Weights of a small mixture-of-experts language model, trained from scratch on English Wikipedia: 32.9M parameters.
Below are experts of layer 8 (counted from 0) of a mixture-of-experts language model. Rows are named router (the router's row for the expert), up (a neuron's input weights, with its number) and show model dimensions 0-255. Each number is 128 + 32 x the weight over its row's rms, rounded and kept within 0 to 255. Numbers have three digits each.
After each expert's rows: "mostly gets" lists some tokens that are sent to it at least half of the time. This comes from a sample of Wikipedia text that the model never trained on.

# expert 5
router:129128115088087133122099099132083154168117095168099115086139181114138136117138168126117125148104098132093103122115148146114157156095145096169103145144155150157140108180140114186150080131103175195147138076112126085160148147103131126122124146136126102122139132122115132067139215166166106158174157088109132122156159101112117139126143158131108186025163161143152122141183129121148193126064168152154088197149139159121143137140128125132078164062124086171086183118162168218068114096104153143110118036130103132132149175065093106091086160166103136079089091131125145126094153024135111109174134089113153146151099127090087083149106144143148089106108200101066158120136161106143086083174117122116138108104126167092178117168155106121094156115165158074146130118072102158111083118097137
up8:127151165159131114120122130134050150147099125147079176122114131127106174124080068132118117121172083103127072176076169151107217145104167160199207108153098205110111170099078113128155124139113102134150081106161151100100125126096113118096098172094104107082071194099097101161129184097171193108092199145152106118113101099126137189183125150119133075106082131134136106146120135130160149134165167074135161158131114135071140064124127128130189118174147098129091113161112139121090112106113165138172112114148074137118197101086135131159143117127147127118095152056178122103103165158153125126141151135160153119060085112151101135095164153148180077159106097154160151132138097164097109092186138120130129123114150125116148067189158084120183085146176166087101111127160101088121088163145148
up9:167119114111092213124177115171171106156128158108158124140178164092110120190112129182162084136102177084134095103072114135134158133060071109167126081111160154136159134120128123144126154124169101128117095135157125118128094109179135163123140171065134152106191073158127110130150107169139147100111146052102144128118158106157164181065174146156106114134164128087193085090135169137149120165094162117151102085133128111149127196106139154103122118143101125180157150155123197149107154084199142111214134103122147170190097107160180101161149127101113122093171086107090131067161095090123145157173118113143071146106128083091079102134112159140143087111124152122105178133084124117171106143107074108080128193126130147099159171142110145066150107163105101091155120123094114173122176201081153
up10:157111146089148202091072098127125145149103090135133120088134175123120118092138113156081174157179125107071151097105150111112114188124112131152119149113142168080082116116111170118084132096085183171103111133153152126149144115107156178127110109128095101041101151144212096078122121124158156030200167086221158142095164144080137084140117073128144102179127068096125145128133110190139096083102084130092100135131123166110108122098129136093136134124119130195166119184124101145124134094097148106125183158111075123148159112118131115129149135158088086116135110121105117149154098099140159102121103101170122170100059062085141114160132097034152210087166131146095108145108142109088126114175140140129093134123056163124123139147131119100091203156108129117093118127097137156097106168189140
up11:106097118183172161076167137127134183135077100115127129079142132145099126108065151069115125117152133114134161168181127147126162145128169050188127097160101155126117113138084158147208127134109145154114128164116121162165063101131099142141083174040132130091120116114173128115198119137084094125139091152119078157146159172118095134124099171106137142091149080144124166157138163104091064158087107154098180084133130202117180080100125146107165060089164102103126148159116134174125109176114162118104116179116068085140081114125140104114081137153185072139122143147082114114183180117179184111188140107140175140173080153147130150156084145142130159127070150130127095093126176146130196126133173151153121075112095119119122115179135153174121161186155082137142155100097089087113100108132103
up12:173163150156165074101132154174141138123109130094150149140100163137086147156197091078115103114150166158155102116156137075160114123126179089170066136102126110186163140127074155068059080147148171120162089086108123139137119054132114142166120129100169156109123099130087122192108103175129126076103147133131144159145179143121179113180102142113058109113113048137174132116086141090113147169155078104118070171139142072074124142153124135165102119108125146109133132158062135123119145138134179117016133141140154123095131181093137081148157118128145133113090150132134064116104171133147133092069046152127077084123128141149096139167096073186116126162136099093098130148124159091157128100108129140111111177132215162179137153150092156139097095151134152185158109166180095104130098145108136
up13:141161087120122138126115106104116115128145130150102129102121127109101187092114156144149098079085154104093152115168088109118147146057142115115119143158103153127093194103074131090101125132151199156188100189127124074114131132140089161110144155165144119134144137142187114111142152120147123131085150106148160089158171110195130129160110105149121139076125187108161059140128061130138160177083098086093091130234149188117123144111094127143197171115095105152147143174104122144162142159122147139166149145110087104081122158092135163123144142139131042042178118119146186166121119138147131120181138142118134055069081078150080154145068114147178145101131135124106133129111100178098171056109150074135089173123165165130194154129126125109129130046068137086124136103135158146179101145099098
up14:118126155118090112164123035176146154109116121142109125125139169172167156093171110146131170199116140096164074114147087116157083103079175163121142116073107115081209107157116112140156155116052109098109158068069108112151193061147133171149151100141131139162101139168128175110098174153163102122119096153113175133144159117134140134104186138087154152137111096155134179152105114135125147181031203162101123087172120091087148129058131132173128142076093145119129177134121154067129127096100182186188131118156119127144080134145107115082122091161113131136111144140114156178115143106129173130167133137110121113127108113151122095147077124160155138138108180118082067182130118155143090108139140102063082097119098146112182156101159128143127095165148154167125116135054151089131203161127085
up15:130118177080072181107131150126105141100132163130111168131123161118117121154152152123109136138157062097090110115131117120128096129098139130208210099082117102144115080119113104121147125138099119121150071117099124101125164073153161139096126180128171123126128130125140165164118144134148092130129107141090109094150111133138132121150177127205170161102106148146140102149152169066111174140071112093041112178125121159110147169113097062128145111121182115104108136166022129067096169204157115049118159083168118127134095159126116118146128152138109105181039119120149146164108118034172111151131079130119144118112103096149096048084138146148092145111131099107094089087125094103097152085142153136154170101161095148129149148135107140165041150138107187157066120152149103085125083183091153
mostly gets: " re", " can", " may", " will", " could", " co"

# expert 3
router:138107112131138138100127082135131118108106096107167126117124125112146113124136163123116123111156151106198170108086120121110107119131131175171165163150136093132204089149119108063131167155129042118125130203151102131107182120191080128103120097125106113092134111140150115157171126125115183111121113163106158149098127119147123112118123146133118142142100111153075024157100139135113143124138109171146146095135150176208096067146090138098140085146166143126162158117115105123219082156148134105219107168130193111142062133140097189145140071092123171125166171078104099153133095131103188148158110173119142087088133185201161149151149052081115092140165119199082048128168159121147105127125151151168101097128146157114131108165132172132165036089172128157122113105166121158141128119108123
up8:130130150115166159114157111130148107114098202090118106144197091143194117123112151122089073112064147151118161152092124198152087110171156105121186200136142115165149124188160144114135149141077090112162133141099098119138148123140128124131094161099161157129141109150122122178135149135129159067127149170083151084159106100212059151121150097150117116138191128086135138107138113124150189086154088110148138098166157131093112188077140104163137097185144149106202220105076131132121113136085095145155148130113081181140152115143123076191117131174099136097119120092113167202142139114110152156130111094082164149098041133135155109104100026136104141117143096152107205140099097195124133140144095095139121137124112177178152118105106156167126152135131110125109110133131164060154174109119093
up9:125105174171135112141117109074114140191133178146138118090126097169122109091136125144099101099183125130132123111113061102164093132112104189073120161092088099129129146103117086121157145108155158081105128115164169126146148118132106176106109147163115163134102163139132158113142114139110128127130132137213148133118141118122179200136187137158212140115226196160126098118090153090129136138078132122192155150047113155093069115053093154131106101148125153080152156113131121137177150111202172169173172058081099151126118155114160197129103119098137162120119124114161115141135067127084066088165098172137104101173138149109123074086112163120088132100171095216103122093093162111099114148134094132112095121144118165140090124051140127096135145172127090104139118176165143151122178185121132
up10:153131157144116140141140164143119116127141166107125119121096106101199159124127100108157069142134139138141171137134180083194183144107099150125131159128156132127194159142130145101111146114167094126139130144016106065060135094161088137108095089106132145213160109076126136175126150155130182133133131088097116127127136167149059112154133142116121156121170120112157122128168163232112111134122075071114144101134102162098078203138175174159073200118147113143085138141094106167134122147083155127138137142163193146123092136122167091169181121115096111146147193085121121125139084177099107119173112147138135059150100137119111142084194054074137102119108102152181070139169117094125143186129144203079102155118130094173165132132097155140114096145149087154115112152110163177137114132136166
up11:131149107179162066168120124102173137130099145061080111111070191155145082132141155187101122139100085076156111153168085123181132113155141137081137082129103102151091103177174145112072134099069131125089166175189115143098102122138125164120140195096111109140128113111140108165138117125105120095115124150207167086049158117139129086076107084145026101151143090124129098087175083115062143157148148110168137116067183105124100111121035150101149155136150150144172088117082126119109137108160108136125044145149142142130152170151068131142109096172070170113139103094092112095129141127146144110124134113169103159108116120150128160120119139144104081143104146165108098125153135119145150155145112087145189127141177120157200128123149149067064145090203156113132099109129109129081167098120167
up12:065150115094116171120116089112089126118174150198115120044127115087113140140111116079184128093127169126138112141121099176143111108177152166106182067117126131138193205161171116176118156118130131138079160115113157128107107160120110175157130132140127107111100118125131113106143147137117073074145163148130135092149145128152176100098149157149131149119127169106143104096096127164160131185127067116131110076084101129113135105149160074134150090131114154123148160115149173113157183050170154143196121126105193124113149123125115158122137165085112156080083234108142097139121122081118134154121145091185157143096151163145116139134148141151142094094156139145182082200128168091152063216145052119147161118085110115146109175098176131116196134115204151096169172131128156071096102087151100
up13:122118075092112035118045148137146165089078112096119126110098124158141181153108169110200161136182078189142138115145145088106166163124113209126085151140155154110124156143137203056133166153083098130161107101136121159151141129126112124172139128166157120077174102127167104082154145102102116066156135081063111095151155160123096077143087145119095126074167142122170086138166111104102111128100136112094172095154108124179174146099170140097187107127102097132148130154149175090169098191178134094117105095154119094108156174149082095132164088148109112072141091092075113138093157117091129161124091147094115136118181158150117142108132155080077135110117097193104111128210147083146119118163120164169186126190099101143163105165161092117142138124181153113121115120145104146163126162115096
up14:105169136118119024063116131119092092167133129111060190155083190129106123166175124113101093163152148117127183182138126052147086119112162130172121151124145117150056171110158117147179150141089125131082122088130128135146186126163154096131158146130120106154174135134168110104136101126130137116124108116082151091140151109135166129101134166144115153176093120078051151132076137127132142167198141155172132161149195084117099101207129120162179068129120144107158155097065093124144115115126180157187102114107157101158143136118170142100150176129088126167205167120154172080124128170122158173090115171140128124160135156141088156180154102077138131166110132082087163091122166091103127081166150186142176126119100116130082119148153111116156098134187157124176147153132159174061084107129149
up15:130125158187159117024152142120081181119162112164117191107119131108152166121140131134189116086159150124111168137119127100158140148116163151103133107150182157137113147084140133138059088103110073102084096113102112136140208117121147118133166116154152118089110184101137142103142091165116097183118130169122147111131183121107098086096106139182118123148152138095111099106101106121132126140142132127111168083139124086156136146144082145134165173161113136123137195171094119121183079120116131150157117107112206134164123142107102158087199146089151162116179109046129101135103104138146141129157044162114199134107125108145100086101122131102131112125129149112110131161196077179105081196108089134144178135107109125167128064059105224119177091174194133135167157098114069143180160142096099
mostly gets: " their", " his", " its", " a", " her", " an"

# expert 2
router:119122159194163119144105151150121182135169167129103105121131082179099136157191100171188197096133155155101123105135127108162138147116134112094106166131148149148107157141095156142091132174087165158119109149195158138184116152172108156152112132163127164204135175123104142108146056127141139166069086099179143131120075111161148162139143125135175116131097034128166128097161093109166096167148117091057124144075065109058158186106133188064177101160141150047120145112152167141112123118138123099128096144108118156119143191088127087113098067129147075185102121192164065079121140148177107148144079146155145162098124113163103155095110074083139104157113132156159141120067098181122112125114118118171101121104165075166108131117144110120169126142095157180130117139143142085160154113129144
up8:096161122144132173032141126097123130170110170107130099128099109173073142105151163139112149169191119094115156117083103126151076136117125102158077154072110082125160066098129104156164137088088107099167167111151062164143142141081115108164074110193129126182080125135089155134089088152122101113085141116127170117104095149083174202105111099120150123073136132157107101124095092144105105107138185100121148081163087130157117104079164126140134101169134171162140173129125097153161146124141113143088122134113134116155175130143092129125098164166146069113083114036138116062116146084135088176142088145165149141161100141167143072114162146095080141165096104152085078067142148177095194127105137168087125156188163090124070129165131124086109123139086204116106136063170118113123141120162170
up9:125071123132212130108140110101065175113111125145119106151143069118149207146139056137101140128101142136126115115194148078142106167095109138052120129117142182162116102100171127113056128109122120118081140111092129189131119094156109106158147155111124159122120074143133153073132152148127112131097133137148159104118130163159137112054139117180100106184104179143085153121100140151132086173131114046113140101193090135107157119122168141091147124145107123079156130170097153132183119157154166107101112146061102150189153179089088144109128109131158062147135090105168147145091116171153108116084097117204168150110074106158080070147191135125144108161130123163179162110131120125116147119089119171177070076120124164094082088100156126106133083222087116079104139121126135106116152131159057
up10:138133091139072125126132095177121105131161168116113105150080101087146164143127102137125099148136139105143165125098096184191102119133046109096134119163051139171151129097115150102133146112082156122179112095126126146135115103146174179121105117140139124106090141196124151092179139209109105149077052082137166179117130094154152189117122179133109135156073134140154132093169074138108076118122111104102136095134119144162185129176133130172148133181150146088106140096106217139147122135151130162112179091163163137168127203119126107184144138067093101129209067165129136095129170086123094118203095145090103152132102165136156140099060109125060137162113125121227137159077192110122123115141133126145058170111121101138116166101149091140124107142163118136134090129155092124162082103121115
up11:170133160171148137103068163124156147098124104086141091118056154152149113097117140128165188142089099128126131126162120143128148099142126092222117182107131141138096119149181108115113136126118112155137087100119109166167079131053141113112130115102121144149071103138155117074163136133138089174152091149143197131177173137208098114112087094175136123124127105145143110157142115137114103121132148122151127145136203092129078127109082078071141091123162190118136174139153055170146116096118145128080127103185130184126105135114101093112135148140125104157187185130125140124162170077178108099172108202165140135129116104167119117135070170105182200070138067185185140155164193097131189148160135159128118092102111139133171171101107124155165090174129133082159184176175152132158112121083117
up12:092117102157091092097110108118161139171147126148134066160120165106124109127155185107111138118110084131128104158138148137096108146036167092160093147163156126119098138150171097093125144156085120198125074121119139132151123103138139119204113121135123169071173122178112153142108134213116119147146087082084155109089119149129058120077151104150133171097114144082112143135144067093138106094146166112143166108171071174102134081060157102125116155083141182171141078141071133133157120165106166144122118082130097148167098158112127130120113240101180058100100129174120135152161144149098202151170153147166118087126145126115063123161106137143113169114116057117169132133072125159103055091146157109139063106115159115107089078147093116118142111150110112105141113177104161059151134106181117
up13:121104127094160128095080174125136058099063148152170161125099136170098097157149129110118116140135127122098110173152131113125101128131167143215152132137100204070157108154103158147156100128110129129149142131158134092184120096138225133169153176188116113113171150136104165132119157132144130050122137123139103111072136146090145160162096195162175133124154121110158095170154113130135121107158141127113129167106093113131110159100139180143138203073170175067156117097127123188110199136111133170126171142127101132148158097123132104139099158129085049128123151165155159135111118132161140123069109091163116111136131184140094161117126085114093162123162118077148117187155115140159109070185115169108155216080150185147124160162189090138135189158065100137101189177105138097142112158107193
up14:189105114103174154095167091113175103119138096139153116092162115117179131083192100123117157166099190109056113106117122110145066164145129139167101094129080120113119096109083168134120129108154180114085131131117102116152113093113136135148126154136097131073064162126106144194127159155091105135087097074085139122149054102216171159149126143119163130147169058091167121109112073147130134131095113170142169146166079138094137097168114080133163068162169102119128103107081122197115148160175200160154126159134185173107120131147170139049064075101146114114173113162077119053111136180126166113171086127113117129100139144100101115133124135124140173183138113140080060147123091173120105149150153134177109077116125085114059099099137109112097092144123136100107125087146114071122136144119112
up15:129104157160106088111124111150122188073145128123180159142116063132163080178157136144086182085176161122079125107139180135152111122111189149136066076121153119130057081137134089099121156125098111114160114138143143166124126102152095113181141183134173110106142127160085136139149150151151112117114131051128093053152125136135146150111119115143145131157071151157161200118159141147151114163183149088067091097181091120137174113163127088135143116160161171163167121070147175065115163107114146133162127124120142160199138100109103117125129134151118125176095093160198170134101107079114190155085073128189147181110149146150111111104151119131167190110081148164136132117165099148112100180116130135153158165141069108115079103108172183116105129140120158197123159097155184121166183124056184
mostly gets: " 0", " ft", " %", " (0)", " km", " Votes"

# expert 0
router:101130126061096182155132185095132116131099132154102145119126089082122144146127124133138101173146134118140117154145146079179121147143098126088159104098088098100104153150130116137140214057152111112144156086084116115059080162126126141117157153143179117145064112158114116141127059149151085066087154131141123167129133149113076115112122100123098057169123092142097175168053188144116097087175084108168103090130079146080119133128130085162144144079126098153127116139114087106161122118081089166065129139098169163139141049188147132182142176105134107086105209097132173131140122181076109145074128130106129158149093118125104161150169094152111179100151131105155120157131135135095197202110191161093166119118105078146166155146125092091134185159089083079078147141129133104099161133126165
up0:165116049157126102129130103132120134075165150105075094180169061160141167072127151079116167112138068184142076144195158174134124089123168105109121181080093155089126091080118167159108125042123116097144152172118172107129122111154170049079173144136135105126102159131095088112126119139103125113169144143103070129109107126109090107169129131105124089113105119126080063160126119105146094136105109179167141136097138113135097176164134146109155121153123138103124084144161039166142115151142126141108094145140115098112087087137103108145167120119171089131093141100133136090172170160126142156101089116145071146112173140169106120138182174141110099127176041133138213125131159157073120131085138147143053126123112099103131172106124090107150161164119084110103123140112087099016127100086094
up1:099140147134130116121124090207154115155159154177087123100062183114135111141134105129090188185115138072116100153148085133117135135161174076077119153096106129119110067147129104175090092179168169120166168105140147112122092170120124141145178097145170145103077118144085154099153014102171109098160124125143132130132117157124068095071136098092122130187108085110192121181122120092147159131135185140121071084123143158114146114128134161152135111073098138115128123092119146126159167168111151124132176116132149116164170139117116144094158128156145173097117130123139120101108170119178118176130152158104136181108098158144080083188120064088175089073137107110115146163147169186084155092158204125182115150056146176124142129112187093137100159082100155095120138126149126041081146146135081
up2:137099131159108100159138117096198110064163197104187111150130108128128060088166122114065102154135105093155115158130112093179123150124168196081107114142050132130098163130094159108079160130147122120121090209160126129125118210138150194111079136169182199126141088146136133135106092097174097160143120105180133129089151121122096154101115163104147111227109097126110180141104094181129127175118123130111153136116104161130064124144155191165166142115130134138147148078105095144134140159151169181073109174122153074148122149192118128108133120150094144142137105150144123139166114200102165143142160088173124183116122116129085175146134111165115137105209155120136119123167061137117154098079168097116180137165116072120124124141143105164118130064155184111080170096134123118125094145160167
up3:141160206167109121139144123091084143127077174074136182128103112169151132105122097099180125137202127084158174161151114076145119133165096136139099145165092127133132138151176165093166186115185098138110140157147151138160084116185123076128058153146147183049127126151098096083080129172168156129106120097189172169130112111111104145134111147165093137192135123153086100101101132105121227094097134105095139120163152125102142125127129134070128146134138092105165119049134142114179107059078153129155149143096115135177151172162143098113114062088103138160145152083154126086124080106090148148161134101150073139112089147128149094153131140120102170093137145101134057100158114178190170110125084160130102124062133151069115118167096147069136124086079176132125137189167142145106120104142145
up4:162094181132124055135129182172090143144089170102090128100134178110127124159136082155107094149132157167112159093163123073157213156073090114143208109069118105123146120107162084143128068107097142105121097110109106137093157138111120183063167107105183170162130110101119134124170123079125085075196104131118120153154099059140127118146088115111085090157171139102126056160073147125109147139129128119132204100114176123125152140106117167108181119156147143091167160124088063107101072166175152154163185163138114132123110135124093130137117120130118143105108180127148178172144122127127144133131100131153092105137116096107127129124133147152142147156118236114202110106110095145198134170153173165141093124144155074133145147065114126114128147119144015109147104096126152123078178143154112
up5:090154149148128125119136198125159114147140094175128105121133163113122177186104110114064142039090061112154078144127137165076101145131088104107212112137149140130095144063109129186125137131110097094127184127171107192049090119157180049137174169163143093197152070130150137060178135153153158090091141153157168116149143142073113134138125094198113132117115074148120075173123155099093156175198108079147151114137102153115153118142098079165133149111179173113169143161122163148150136141085093159168148090142150172124075157085085147141139097171144129133074104120148125114141148114142130188144154146126099073185143132129139139147130080154090182129156158094116133105159111178095134107122138136135129087141132105074153133164149087119093153119090138094145112145104096097127185165183142
up6:122107130128143100134125137114127182096118116049176174146129116153114125207131143139087106129107097161157121184166158097083091086139111132139099110083123171073158118163103151110096125136211104151143146109117102096117062179161168143168199157161132098134084136095120119166145137132114144089147136115124093110116103128110132131129123141136173147170208141113160167098206168086128100120127124153136188118150139045136115088119141173126117160130144079135110167098173143162113074113114166130177116141097099122140112121156123094098127073125197135060060127137127138158118083113191095116134073157132118094196080120100122136136127056153039113068077127140145169123144086152148180143168094180063142109132142151186194129174146142133153125110113106087155160146120111117150184157155074
up7:088163151089104143123177084094131100181103070138142189090114125123179114105124071092114100138187116169151074123147056145167167158103113172093117096106190095131142126174107156174125195113155153148138082120152094103089148113165184195144092172173145134140128154177191178151134111140095166118097107170172178154129140123106103095130059104097194135156109114180139119127089114139147083125102097169149051098154176164183087108112183161117102136096136166136159088140128106160101125088146155182142155211160156105163138141170108155124131135174174160097170156118104108107169132149125124168194183139144138150133083085123098092138157136101117135108147125143177147064117142145085121181140138111124128094120140147130134156111080120115121114131085170044130087116155123063125154161103136
mostly gets: " States", " University", " York", " City", " River", " North"

# expert 1
router:147164163141161089139147116146145127083076141117146129195095169162165146102102062132101095156113126097105089119126134176142123121173118157145094107124076148119168141136155161071114053136123154098115139059139096103151110094053220109111121161095094154102204134119136118082073131093052094115139152108179100078112122147114174135129097103127097115131194149095129209091116134159131162135136153122089183132100172054159178119101153159131124157135129153125186089146091067103077124187132159099119164132192116115086126065153135068160199130150138159118167107121093149141112129144132088112092173078116114137152151100105169156116112190122126172138129066103137228057157150111116147115126089089096115141157111132113112128117167151153134152125114084101159135104107140162127109140122091
up0:201121134128086074122103164182150125114116164187164099126148091128079157119070092158081150155123151178167097144127183148143124173129108181099112104155107137061134142187092054106134124149181161105116082179105121067080147123179169095132158199107143167145150104085109141133150086116130179102154126132157139118137148065109133180115086119083086128085187073093179137175143146119133135110102167119069108148133161068103089145113194155084175140125151088171096128169096132150124117188157116120099114067147141176140086096165185137134161100120122115106161114094135115077109131122117141153148130149108141162147135140112149131198151099151178096126149129092169112100205108132096163101158124150113098192133149142192136154135169117083087173145152177147105178125102103091165100133171139
up1:092152104120153144085109077054142181147132128103119158096111146183160120158081191096139135146135037098090135068137188119112113128077144098114169135131131144182087110171157118106159181117109118161147115170113162112123156096093156134160103171139132159129125119081149119118103126101146110126135137114165165147124163125152173150088087066132076092130118112156092123130132107114148179165184083105145091144101125114187127144108080192135117151106145127153193110128108124067117090164163123172107095048210160122152123149157118112149115163197152137119173176124124120124106140178134120141126114100182211122092116118104113190106129088146153065131123146170124138152189135076136076159138091125115210106136095122170177048104140148142116139073165133131089146057091108108133078183121131
up2:138157170155077143095124115146132178157100104126133092093055132160153122144141093109111102134130140122067104112069118162148119107124165156076121085090104149087110115123112082078158123152087114130100104135139141087141086128110085146142161132125145103188189119104136126102173132068189111122094130177171136149128107111060133096157102130122132149126105138110151141092141139138125132153146097089153135133177183141103135148087131115118146117114223151094129098143126124160117145174116122091172117137206100164182158140052095102116160135196062171169103125147136136084135128105117134105152165115054150124117155121084147113140193151102077107142171111121152092118145160140113103091051113170094154095069184107044161167100157167094043125041071166145151107168143090178164118107082110
up3:120133113087167118069089150133104162111096146075094199140116141142157104095112114138090109176136094038142069125151146153080106136205121136177178112138152117136161129097186050152110089181136119159146141076089169124171151187120134117148115100158136195120103147118124130149114095071128141177120125100170173119175105141076113142098098125132115098135144163118124147136080144142104080158103159134197151165108174117149120172129159164141148119109151102093178117172100094084131070112110109114169089124108204118135170110081128103112108079135124182140132112073111058104167137121092083166172138117130153096135115164139088131135146160096064095133062184092108132160155090166142096107085100122162160175130147133131135121103137178107130099085177185084209134125089133140108191164092129
up4:162198140105176146140120158141149126118143133156132062105116066076150134193140113149118038088105135136130095177176150132125175095129029166084141108176094146141104112131111118098097172164137157093130079147138121136124099124169141118080139130115085050117064097161121146065145084156119155133176069140081084144082118146090110154147105138130141115095133074120174226180165132132151132198181136096129134123115158111157151113166116166121130142129183197145107154112138130172122109163155167089170104196153086079114111132135131137160147106165143057184131139111144140112089155083106106153134078102109123125176078147107129106132113132094095080135069140149152147171149156128156083105123092122089078133121056125135103108144145116140167175194153127096115136157127163065139113162129135
up5:132119113098124142145128153148115098159129157157139085154187160070213094165129132070048154081171108140111187143150122129091155098129159140128106196197139166103163161093141111098106166175150084139070087134081132160143140141146127180181174143102098148143133164156162115153103096116198145156133125150176102132175087154146173174076044090093092139128133114143084155116093093191182075109145117101133167106168185139156103098109092195125169079120118142099129134143120186163087109123100115155089156150122118100125132113121118123128162157174137105132044100134113084065180106115100113127155076109135068122110131146129108120149095149196135141168150162146136141170131123110195102068138067100136114120122172160157124100108143066112143117111054100155137097112107153104129119149160156
up6:150103144150131108128154041170153141109171218120110098169112104206188122121141166157164123094141104140093073133089137137142153129113099160103144126118160120140134104128176151096130093089102120135143103122132157123152120108128117158140098129088095105149131095121188134048100148141079097110143135054126112222100152171141152159125163124133129084104132144133125161094109101160152187131114122146189138127129129099086146117153113133108152090110169165118135143080090098016164104138111124061105145145194112148175080121152062124193129125118118072126074101175126125099120113134135123218188139096101128173035091101132147124131088144120145150163067048059097158146083122161076131160155154096138103116152128092163142088116146149120147166150109154110075112127157138124144107171140129
up7:147113154151188115074182049113122164098109132120163078104177107142136119136120135155173133134144154098176122070111135114134115144186196144145116068118171131151150113149162177139083103070157080157148112156150132145185096082149163121169120122158152153128147171119140142139173072133119167110114097093191150056125105171156193138086096111082108142118132104145135126112118097193150119124154100141118182078096142120135126123168154169124109134157098182066159155141123132152114079164182169133122106081161205122162182123159120099128138176105160129146123106160092135165157170124141112157190160136174094139168096112170168103071085167159124097149177089170145101088162095115159140119140101170138151056142064156175157058150136129096121120144145143111125180198146102104176121152182132
mostly gets: " film", " work", " album", " music", " life", " production"

# expert 4
router:167120125133143121097177125098160092149179168098131127144148056134092077097121134093124132107128078155106135149150102185063128082119125087092137099127134129114094133036126112194130107110182121110117082167075181209085117105098118114159159102107137127129130108097166125207113177109162140155219114164075113102161153153122134090140121125112183151137113194102182144103152069132122044128089140143142139128157159104127091110149144109161124097184103134152103095138126166082097192137137094135128153127106066113129181135145183138095116190115153110167129079153120139153160132154105128110120139153168079106118171109089178092136118186210131167136069128109155118159122062112137127138114114158142160164125101151136092151046069146136067110123151168137120097155155144082107122155184132
up0:107167072158128121132194131154198095095125159133202112118121144086142087102053178185117111155090141153183175110106127122092062077111125139193123103082177071080157159112126177108198158118165134124123109187080174126092155154108149126064125111153136146102123145187143114154126147150102116144198152151153147123142063155134137138154137128133144142131128113158165124146161091163161107152125135082117080102148165079138074135173176114146129085121161080122089164111162104108133122129110090092152156195144096141107064160125127120155136112146120141125093147180105123129189136178080133166123168131091171141112120116203090117151200099115143139128148091116101096174104180125140166091126148133086087138130129135158118148054119069174143112168182155133108092109104140082063070105105101
up1:142189108099109118127101117091074110120111170159092115110131107181213108083115122079126145143107187145106112124134129158098147140091092092150111141119196127115126079148137129129146140142163136141102137110191095160100118113083175124159198121107138109195088149132191138167136127150176131109180155171109096096165109099108037119148129139172117128137085158131124146095120126084067123127106137174158089099145139108140145059103135124148149120111110156135134081146179190163155151122098070112122172086150072151189110141147120138197156103091088181083144174075151153138142162073114164132097083120158126098154147130189139078087146174091102169145114098167124133139129134153191130101175159133134183130111080074193062130163150168126138080189141087148139136081125170092101092159149175
up2:131062093100122160135113186076193142104091080126136108137182133110136121115140125211137142089118185094137113180163011197064164114114079117144128116129111147174081127123114183139169052127150088152114148153174178150133101068103129121099084107118201169128173130103113147131137130148130119193148107109113161142146061123155125126124156099112114168128111151181190099175151173087121149099048091097161137163159162163116113203122152107130128128119138052114108057153116163119160106175122131140163127100100089113119105094091121136125124129162189132118142143133086149094076105131165139118149146139143166142139129084131135100170138153178123165106135114138113115107149133163128133104151065162145130165162158144143168117067149162159092064189122117171118135121152098096077182143103125
up3:154169129130150129103164068156115116119163115105145154135070159141084145073135116098115121108049097170138135108154200149140118196084134123135146095045098102105129137134118146183125149084184145103182117147139197115161157147162142146149100156136098136131164123108165103153141124088108109162080133119115106112124107143109085103137041184130124170102120149066164119134126043138202076100113051070167084166121177139166164124120114128145114161091126139156102118140127136107116155191108083121167129133128096164149093123093092092115143115155129182149173155134100155140130159127083143158103189113156140103125141162094119102133149058163209193114096148095186235184110143139153136061112145098183114136089126137121115123138100115115088076132123133129136160154157167122104094081141102
up4:160112103153095094135136098131120112098142106129199089156146132141151131080113128131110121150119071144094113099083096171130112128158150104087146138073141140152131100095102190114162134092187149126185108161071168171129140146090117093165132079082149147125143122126130149135155136143176146125115135149086186110086112105100096122141185186168168129034154105111109120117139137104082051146095143131120087189158173138163108120205131125168135160119182145100111219130116130104117163109140123125121130123094103146095165163058149130128102167103145147146076057125106096181123120102130094135086090114084106083091120129103150132083096207160055180106131176166167157112122069125150067178123139078075130203121170112127131111154098123113080107129149140154136123098156151079067053148130154
up5:164093114121122132104180100174170153149158175130121164166120139157103153149126136117131178177096159177126113128108104133120140154127111097128099162135137146129135122068180129125111120121143124081130088111131185129139120100169145155146104129114110073138165103151140110159167086110118142193083119164106111123093118132145079148155146105105098160143147118167080188119087049151072062107138189159065129100164077107207103167141054162170131137187166119114139136174099157196140092097119155132102191174118166155150150185184111152117153133153150091134102185081088088110132060128125155104132039156100104179093123126110153158140145150128102095137137105178118131177104111185146101164120142204052067160161111094116127143121090150076127142180151143090110101082112145172169114179142106
up6:103191158191164182117111110100100133112115101145090120156111085113110133129096146100156165121181134157126130124138088135116126150148124120119133073103083113176076128132090092145131141158147102124135148145173186156166124170157084129125105151180127107114131123056068070120099163080102116107149114146175150148139119173148163179130211105154145141149133134128136179160220095077182078131115101186110120190125155092101106111132082137112115079140128096127115122153086126178148141189070125151195165158188136153160158079137119152067155112129173142116118166153152084183163120190112123077115097169157162134156153100126085099084143202179108074135092136168185069114139134124141066119150126165145104168152120118077152095141137111118090079168170174125158126158083159148109187141129114
up7:139165141091134159097135097133066154123114170082151099134104183143117125147178158131205125127103098094083088161181032190107070153173150107072126110113112098116124145123107108127146137141102136112173106145172139199142187155105190101109069073126141092125106096180128091086138153118119100071195170086081135077150119121120100099098202135162174111158154150081180159094114096148102193158098075137142079159108158122107130164122152116160169121093071079118126139133099176136127149090149168130100152121151143123131142138140125097174107153121118164119076121129148169106134131139139190128105125116148143175106174145128153166173126098097141108096162180111103146085094112119126046106135167068151136080174102186151097092140160154163070176154137104103158131091146105192172130119131129
mostly gets: " David", " Richard", " Robert", " brother", " Born", " William"